Experts of a small language model: a shared expert of 128 neurons.
Below are experts of layer 3 (counted from 0) of a mixture-of-experts language model. Rows are named router (the router's row for the expert) and show model dimensions 288-383. Each number is 500 + 25 x the weight over its row's rms, rounded and kept within 0 to 999. Numbers have three digits each.
After each expert's rows: "comes before" lists some tokens at least twice as common just after its tokens as in all text. This comes from a sample of Wikipedia text that the model never trained on. Tokens count by the router's weight.

# expert 37
router:483500495458497560530514481516475484498488466550545472468486506517502539529477539494526477493504529535502487520499478479538505561482497509502464504455511501453508486470496464566512507518484526566489498536491517528505470545453473505497511528482528548505511492455479501470501521466477482470
comes before: ",", ".", " and", "s", " in", " player"

# expert 3
router:506498506487445512527517468507503489469474490499496465478526547539481524501488549515531473486520479509489483494505492501515510496475464527463525492486509492487493499456501494528523494506491508487479506531480516515518492508461487500487479512469528532539496478481456463510531504516480509498
comes before: " of", ",", ".", " in", " was", "s"

# expert 80
router:452530500453482514521534466539497494481458479542511481504479563530540491505477545481506513485503521520533488472520434466483523508501463495472505461486496492498518460436534495523545506511486496509494524506496512511535466501473465539493476514496517503494534481489490487516517519507493479502
comes before: " the", " a", " he", " his", " it", " she"

# expert 120
router:489489501467495498514516458513479510451495501532489487439462542531482537517489533530496470463525492497521482456501484475500531526480487494514442469490504453490515467504490506482515530517512495538472496534507540527529450520489460529469456508514528498540536509480466498468522526502484486503
comes before: ":", " |", " of", " in", " within", " School"

# expert 25
router:470489527457510506560518515498509477459482526503486488516474517487514514541483546532495504459489515550503498507546482537507514504480481449504494479481538484487504469535505482550495510514487510508479543532473513516545474482464489551483493534500523509510486497471481455543522482507496478549
comes before: " of", ".", " to", ",", " in", " and"

# expert 66
router:488464485480468536532538489495471486477485487507503507491497530509527529498473522475523476502548535505503495516528489483499523518487484506517513471465531471477501514497534487493524459523491550507492515533522522527549462521443479512482486510479539547517512463478501462520515482497474462484
comes before: "|", "-", "==", "The", ")", "N"

# expert 52
router:506537502469499525510512467521513484505468488496551501503473531549487547550449525537501501478481572526500479489514519487521498499504487507510502476486537496487504498480492476517502515527465524532484564509495509506493506485455479500458523525495538530517506469505469441514521519494506492504
comes before: ",", ".", " of", " and", "s", " in"

# expert 115
router:490534553468523537556534491513483499487483468492522499474502518505516487527477525505545454479511537497512490510529490499510504513498487465522469485481528488493481484479497458512502507521520526516494540507493509528547496502460475531452516511491533557487546497495515484495505514508486488524
comes before: " |", "\n", ",", ")", "–19", " –"

# expert 90
router:471499515488490524534526489484474498522439497525517480527500521541499531497500531509530478490479503553512474523506456501500495513474499515497469468474507497507503472474509459504544514500499529537456514508501524527512466513460466507469469512446542485518505528510484443478513480523466482509
comes before: ",", " of", ".", "s", " and", " ("

# expert 29
router:479494486501505515519504450525486474482475483499506464492467515513518519522475510509529517469514494500504487500524497467518542540502471440504491493491519478485508500511512483519507499510501505546459538534490508527509519506457474516473496517496540548520522479481481461506499462504494501490
comes before: "\n", " The", " He", " In", " It", " This"

# expert 0
router:509535528489492503522528469535440480473468500494503480522510519532482499506483503516516448416505520526510498478516471486523511527494490534498472502496520503491495456476512486499507500520445542496500497495468523513488506546471497538502473506486528525524534475430497477483554492473463504501
comes before: " to", " the", " in", " by", "ing", " a"

# expert 27
router:470524526461477530530554490510489471503492480467519489478501522497507500519471516553510501488507522530513474456516512458521488513465480502496478479482501474511517485473517485544517506560491536513469521501494516509528487533489479524480477527459559530518534499495493473494516517512493473483
comes before: ",", "s", " (", "\"", "a", "e"

# expert 73
router:509490489472477521568549492500467486498474509501541490505437530512536501549447496525546514484497488502499493511523513529498531502510487454479503467487523493477507500485522478515516491512475513530478541521484540520517488496448473526477480526518529532529532493490488476513492482503497485518
comes before: " |", ";", ")", " m", "/", " km"

# expert 109
router:480489513505454526514526487517527480529502497524561465483454557528507549521439540521498478512516514510528486503536481491506501517453474464482493493486488482496519473485511449550519511514473491515463568506471520523531477504438447526496497523481536509516506465499444443501520544486484478534
comes before: ",", " |", ".", ")", " (", ";"

# expert 126
router:450497520491444540541516480510512484474518514522529491483489495513495556499482515486541492492519491513520463460528508512516521517484493485497472496478501454481511479474500494521503485519520540550506534479531500471532444489445479526495467514481544518512509478475483446507492472502523469493
comes before: ",", ".", " (", " City", "'", " State"

# expert 42
router:486494501458510490522528472528468488518485505528548477528478524539529474504470523543551455452522508487519466479518508484512555485468436470482472490494494479488503477499525476515511465546519541490499519504463512502506480502475499533477490512469516559530517479453448457498517477496474489512
comes before: "\n", " ", " The", " 1", " 2", " 3"

# expert 4
router:493512516463464530501527490537504515501495508471488485483469535500499530523484503496508445496511567510518497487522481474531530503500469504505479460454509490490515494470520493512538506510508488530468515509491511530516480519453474528460504506466542513498492478495489473508516505487511505556
comes before: "==", " ==", "\n", "===", " life", " ==="

# expert 64
router:486525543461453509506550506521446446493437482495525484498468504542483516512467513513515470488469512500534462520528517479500526523487477466519513493469505471490549460501520476529522485524492493471511521522487534505524481493464490531475499512495531526503498481478473489493507484491509502509
comes before: "-", "\n", "|", "==", "The", "==="

# expert 101
router:513536475491507497508495501539496491487473465498517458456481513490527499519490515503535476499481502550474495514503498493494531504502452474489474511485506507483552471506492496490504475514468542488456495545468506539497465536455522524472465520470549500518519444487482480506485496515482506535
comes before: "\n", "---|---|---|---|", "==", "The", "In", "See"

# expert 98
router:518477489493476523537548490483486468472494514499494505495477535486509527509458505563544485496508510491486489517522475476536513537489480521507500460481500454492505510493512453511513498521495572495492531501526531512518462511438483519472465520477541496516532487502490502530501531524454467509
comes before: " |", ";", ":", ")", " York", " hold"

# expert 121
router:428495477471455514523508484522529500510491504532509478438510500526508523491490550494559505473494484507506486482489451502483519519451482513480465471486509503467513490494517431510516493510502498538481519534515517529507490501445477514437484528503541540527487491464455477478513490484451489507
comes before: ",", ".", " of", " was", " in", "'"

# expert 114
router:494492482445473531516543472510493471506458501488517500477485498537509519531466518507495500494543515521478472470506493449505519521492473509450500494499510428482536436465520469498516507505509504481460534519455496512510461494479451534464515503495514534491489510489484488523519515503480500503
comes before: " the", " a", " ", " 0", " his", " 1"

# expert 9
router:509487501487481512526539500533501458485470484511502476479447570508547531474469521504546476484513496489487485520517482523495498519479487530444468477477498477482537509517519491508536438519494513491510480517474521520507507522445474551502494497499537505542512500463444478534500485505475495497
comes before: ":", " by", " of", "ed", ")", " in"

# expert 49
router:498513544458475551533507464532486489496460515479505490483461522537476518517480563485504453470480522531519490467514484503502531520491460507477506466500497505464550463500498492526540473509523516498522505513479519522530510514480492508489519514489519547570530490486480486501532472472484494477
comes before: " the", " a", " ", " his", " an", " their"

# expert 39
router:492481486495502530509512486525518481503497466493525451458487543484515504508490538519519484467504522475555477498532478500493513551447516500484464508474550485491503487501510462533524482507505526493469528514492517547483462538454464511474489519481534552491518478497488460514501506477466500527
comes before: " |", "\n", ",", ")", "–19", "–"

# expert 43
router:496502500500492515512527510515476480527462444526518468492514551555501552503490500539558438475541511516503484526523495517522542526491496498505476479478502498490484488467497457520516481507464570521497524507471522520496479515477464476493511521476533530505481483510475464536527512507524480514
comes before: " of", "s", ".", " to", ",", " in"

# expert 93
router:508504505437517524501506502507476479469482476525499492504476519523476527531487516490509504466503528536493471514507484466505530508474453486453480464471519434467535456502508437517524483519495528484500511511470507504522489541490492535437472497469516533525494506484486488488518493494486486501
comes before: " the", " a", " be", " his", " their", " 0"

# expert 113
router:488506511490485533529538492485477478502528500497537467466473509515490515504466513494516489494532525522526460508528489464493507531463456483490465454471519464484535471503543462498523500509517488474482494518481529513502506527460449537475491519481529501488518477469487485503549489472500509491
comes before: " the", " a", " 0", ")", " his", " by"

# expert 33
router:488511498495507547533556496548480480478479474496522441458501529503511506499490507519479502496504516539502472516504496482495494509486478459507492490468530481485531482505500459496527518528437546507488548518466519534513510498490494522507512506508537541528529463462485485506502462464491493561
comes before: "s", " of", "t", "S", " for", " were"

# expert 87
router:518503497501502523541533461488486473520491518482531472444481535505506508544466513479505488479492518523495473480526512485502552507473449456483472467467507472484502500501518464518509502490465497537476542509493526507502480532474483570477497519494530543530522485501514463519502472457472458501
comes before: "\n", " The", " He", " In", " It", " She"

# expert 2
router:511517531515460516547530488515457494493494520489518488509470541528511546503489502492557486479512501471563480490493468500487519495484482487483498480464521484501526504486531468512511507498482536528499506519491523495544484505459509537475473524497536506520494489500465470529502516483506499474
comes before: "N", ":", "W", "E", "S", ")"

# expert 17
router:492471474451486515528521511547500486522495514512488462481492503541519500567464554488506507482509501552512458516536501469482537516492470519501471506477500473467503449514519498533502498518503495476502526501475524511536465494489459503480498543462519522543490494476489480511519457484504472478
comes before: " the", " a", " his", " ", " an", " their"

# expert 40
router:535522519455488513556510515508511495527438506520523493489503500517501536523481528549487497477512516532505469521503479464512522506482474495429459448489517482484537488472509461551509507501462530512484492515439501539490510502466477521465486504503523512524509523469504481495477512474456493475
comes before: ",", " of", " and", "s", ".", " in"

# expert 77
router:496511532483496513517514488521489455517464456478521467490474549508527561496482528528512500496523550484518492498517497451485554506511470472487464477487506487482530465490503450487505507540468511520500525512458505524507482484462458521491479517479527532508516486482475461540493488515488479484
comes before: "\n", " The", " ", " He", " In", " ("

# expert 123
router:474542517473520522515538488522499454475509461492529463495488489496539511522482520504535471467491535512512502522538511506514522526520476489504500497487527505464509507505516462494501502519505496543483527529486503513546497507434477536467517530503533522503523497479491462496497453506453465535
comes before: " |", "\n", "s", " and", " (", " –"

# expert 84
router:518521527494476517534520495501507496509481487496529508497482538582537509513453541523537484482525480488496473498513498509513534530482477478469473511467549476487507452480518459510511507497515527496491521511454537503492497508476485530483507506490519533519502484446500495517539488494477490529
comes before: "\n", " ", " 0", " 1", " —", " 2"

# expert 31
router:483503506486448526523525503500475491518511491514505470451500526496550545532487506495524499494531505498502469457509494509493493541466433527442485502500502452504525455521516449526536480532483489510452524501518541505510493492495498515478497512441508504498481468505486450542521472494492459511
comes before: " the", " and", " he", " but", " which", " a"

# expert 34
router:479547493454505519511544485505468477503460508524541491484468527523496523506493508507528496452496530492495464486544467508525487545480508481478468468468546459466538505497523497501493494513506503483501519521455516502520442501455501558472514519500524522495512444466481517523507503456481484532
comes before: "|", "-", "\n", "==", "===", "The"

# expert 13
router:442500536466466530528510463511509446530482479513504493417466512518527509501475526496530494478523520511522474429519474499503512512502482469486517476477496473504531438500516486559491516539489505451481519516491514536530496514492475526480485522487513521480497472494481496495502526503511456520
comes before: " the", " a", " well", " as", " an", " he"

# expert 89
router:474515506471512524547502484520488483483497489505546493485474503527496496562489523495552461489522497521499471510513500504500508537477471527484471508495524494466509496511507490510526505541445552478474541507485507528532448526447442542469489526480531512509562492457496491496503470493461462538
comes before: " |", "th", "–19", "present", ";", "–"

# expert 92
router:457539521502486519512512498506468483454500493538484492484462551544529499520459513532541466471539508552540484501518492507496490512483514466498507522481513472517511490467539482509521505530486549473472496506473525517535486507457442495492506556498526517541534527481537473500547485490512462504
comes before: " to", "ing", " the", "s", " a", " that"

# expert 28
router:515536501501482511517499473476506476466511485487469515497502520503490537552509514525482497481505505509515446471505519445526525506501498482485470500476489484499492451484510478515534484524460496513442497506510522492514506560486494514463471517468526553501568485504479448526493485489484482486
comes before: "\n", " a", " =", " is", "The", "born"

# expert 124
router:448519526464468528531518460540470482505497509546551492486481502513517485499427555509512490448532505524527485484536478464504506505460484476476517512496495475486532503519505483504520515526468535508487503493474502494497467512481454497473484523497525510514559463457472487458516489514497476494
comes before: " the", " a", " to", " in", " by", " that"

# expert 85
router:462495528479491551528517481535454500514496516533509501462493488510501514525485511528498483493499532538507477489532484493503516503496480475472498484467500481494542451468535509529538501533516519539514518517526528514517498530486495524477496510478538509518522441476504498487556469517518483550
comes before: "|", " not", "-", " a", " be", " been"

# expert 56
router:508516531496449507530547488496458503479489486518499451487473502493510526512493524492522499484493544527514460496508480487500515524499484527495488495481499466482537462504531462499518456533514483486541506516489513487513486497480480507479493509469522544503516457465476483471513457465509499487
comes before: " the", " ", " a", " 1", " 0", " 2"

# expert 96
router:493501483455524535531513467535516494458444525565480497481482511505522520487468540515544477467502513497477491482505509495515508518483482517506461472499494492450501484513532474513518483523522553507491507523478538520501478538464489514449486517488529531549487507484453501532515465465468517508
comes before: " |", " of", ",", ":", ".", " in"

# expert 58
router:494484518452504537528515488510487465487481487509503456463495489517510501524477533527525479490506498491512449514535476492493516518482472501514489482504487479476511479476517453533540502531482495510470546508482493506549451565447511524466480512474532526511517482508480457506490501538501475553
comes before: " |", ";", " (", " –", "–", "–19"

# expert 86
router:529506521465478533535528499490484507444503451512544477474479474537511510533470509531530459445520494514516474457568493490499547506499482463525490488473531494477534464510505506494489465499467549506490501530494533554494469489436485517486498516526531504529521494459486485543503537488512449488
comes before: " by", " to", " in", " as", " on", " for"

# expert 30
router:506527483452488514523536493502480474493490499529517485473468531478517522508474507517531478478512534498513455463530499469514548520492475484517492470475498452485497487475541471492508502518511517473481534502477500497513487510491494515505468502477515556518517470482453466524500484492470481479
comes before: " the", " ", " 0", " 1", " \"", " 2"

# expert 88
router:521541529501497538531520477504478492438499495495549455483463503507517497530494510513505493502491511497506484512523505493513534539511463529507505470474533479452533486523507464511516497514448501475500506541475532499540519500481488508474480536495536542497528501486509488510521493513458482520
comes before: " |", " -", "th", ";", "whose", "Following"

# expert 102
router:518498492493460529511535462507439457487487495539506458470470556502506529503455542508515468469521511535503489481522456441493518518458444509522494480494494487491504502515524495513508485522490495507497513520516515488517471511448466515477438525480523512515503491481472464521502482525456496538
comes before: "\n", " ", " he", " \"", " 2", " votes"

# expert 41
router:485565515455491522530527438479499477493496506496532482439495513519524468488458507491503477483508513509510491486520512479485526527479475481474505479493563484455529466497512495488509521531502517552490552498501509497549527512467483519482500526463530538540547484457506476526526460484442472505
comes before: " |", "th", " years", ";", "%", " m"

# expert 105
router:484494474492489511512510505527483486521488509527520474476489525501516495517486519550500461491526532520498494461527454522527508516475479511470453482508512459474513490484522485521538476518497487502498520512518536504494471506454497527480492525469524543504485514485472443522505516474504496522
comes before: ":", " |", " of", ".", ",", " in"

# expert 81
router:509539537484467506520552459525476454511473447503513453497494514516559521513483521494506485459521518487521493493493509473494536508499440477493508508483529505509535454496520481522549506523451500485482511510480528513534474481490497516482498529494513526497524470481492463509508476517473495484
comes before: " and", " but", " which", " who", "|", " where"

# expert 6
router:496492518487496534548535509538500482501464496500487477480494498509531515547492534493501495472498512507487478470506504509497495551497449522470491485509523504457506491482559475524513491509472542483526543545491520538525491510450492527477459503509531494511537512471471457510521473519509482514
comes before: " |", "th", " 2024", " 2026", " 2023", " 2014"

# expert 95
router:499530574462477528535572492525494498527503514551501459482479491518537516518464516465507498480520514531535500507506473547517575505510478524476472468492516472459508492498512467495509499504510506480473507517497518535538506479484480552476497516470524502513505500482502451530534547500504488525
comes before: " the", " of", " to", " a", " than", " with"

# expert 70
router:518533478461467522530549494505448480494463503513560501493484512517557518503473523543518479486487508498526497516510509541531516492481474494490488483491519473462500489480523474505539477521494538483506527513476529539517456509487497531473488528474527548529522481452464484516509469481476488508
comes before: "\n", " ", "-", "==", " 0", "The"

# expert 54
router:501507485457470566500539490502484483498462490524531475478462518518506543507454509498506463505507516555503478517522482501522498547466479463482456493481520475465520470485523505508521487520487512502491513523449520520526461517446483552499484548490534503509505489488488492527523500462510477495
comes before: "|", "-", "\n", "==", "The", "==="

# expert 63
router:500532506503452522536525483530487467459490492532525475464480489533521515490484548540489468479513519522509504541515501490496554501488484479462499475469521463472504475474545481507515484520473538522505535516470507513526468528474481526486489514464552524541512476455485458548498428447493508512
comes before: "\n", " ", "-", " The", " 0", " 1"

# expert 122
router:509512520461454511533546489502470474530470463507551498478476531554529520499468529537525488492521507518500465489522508498532536514468499467467465493472529461476496451451518475510532503517504537497446535499447521495511480519477469538464518520491533540515528479471478478517548489480490484554
comes before: "\n", " ", " 0", " 1", " 2", " —"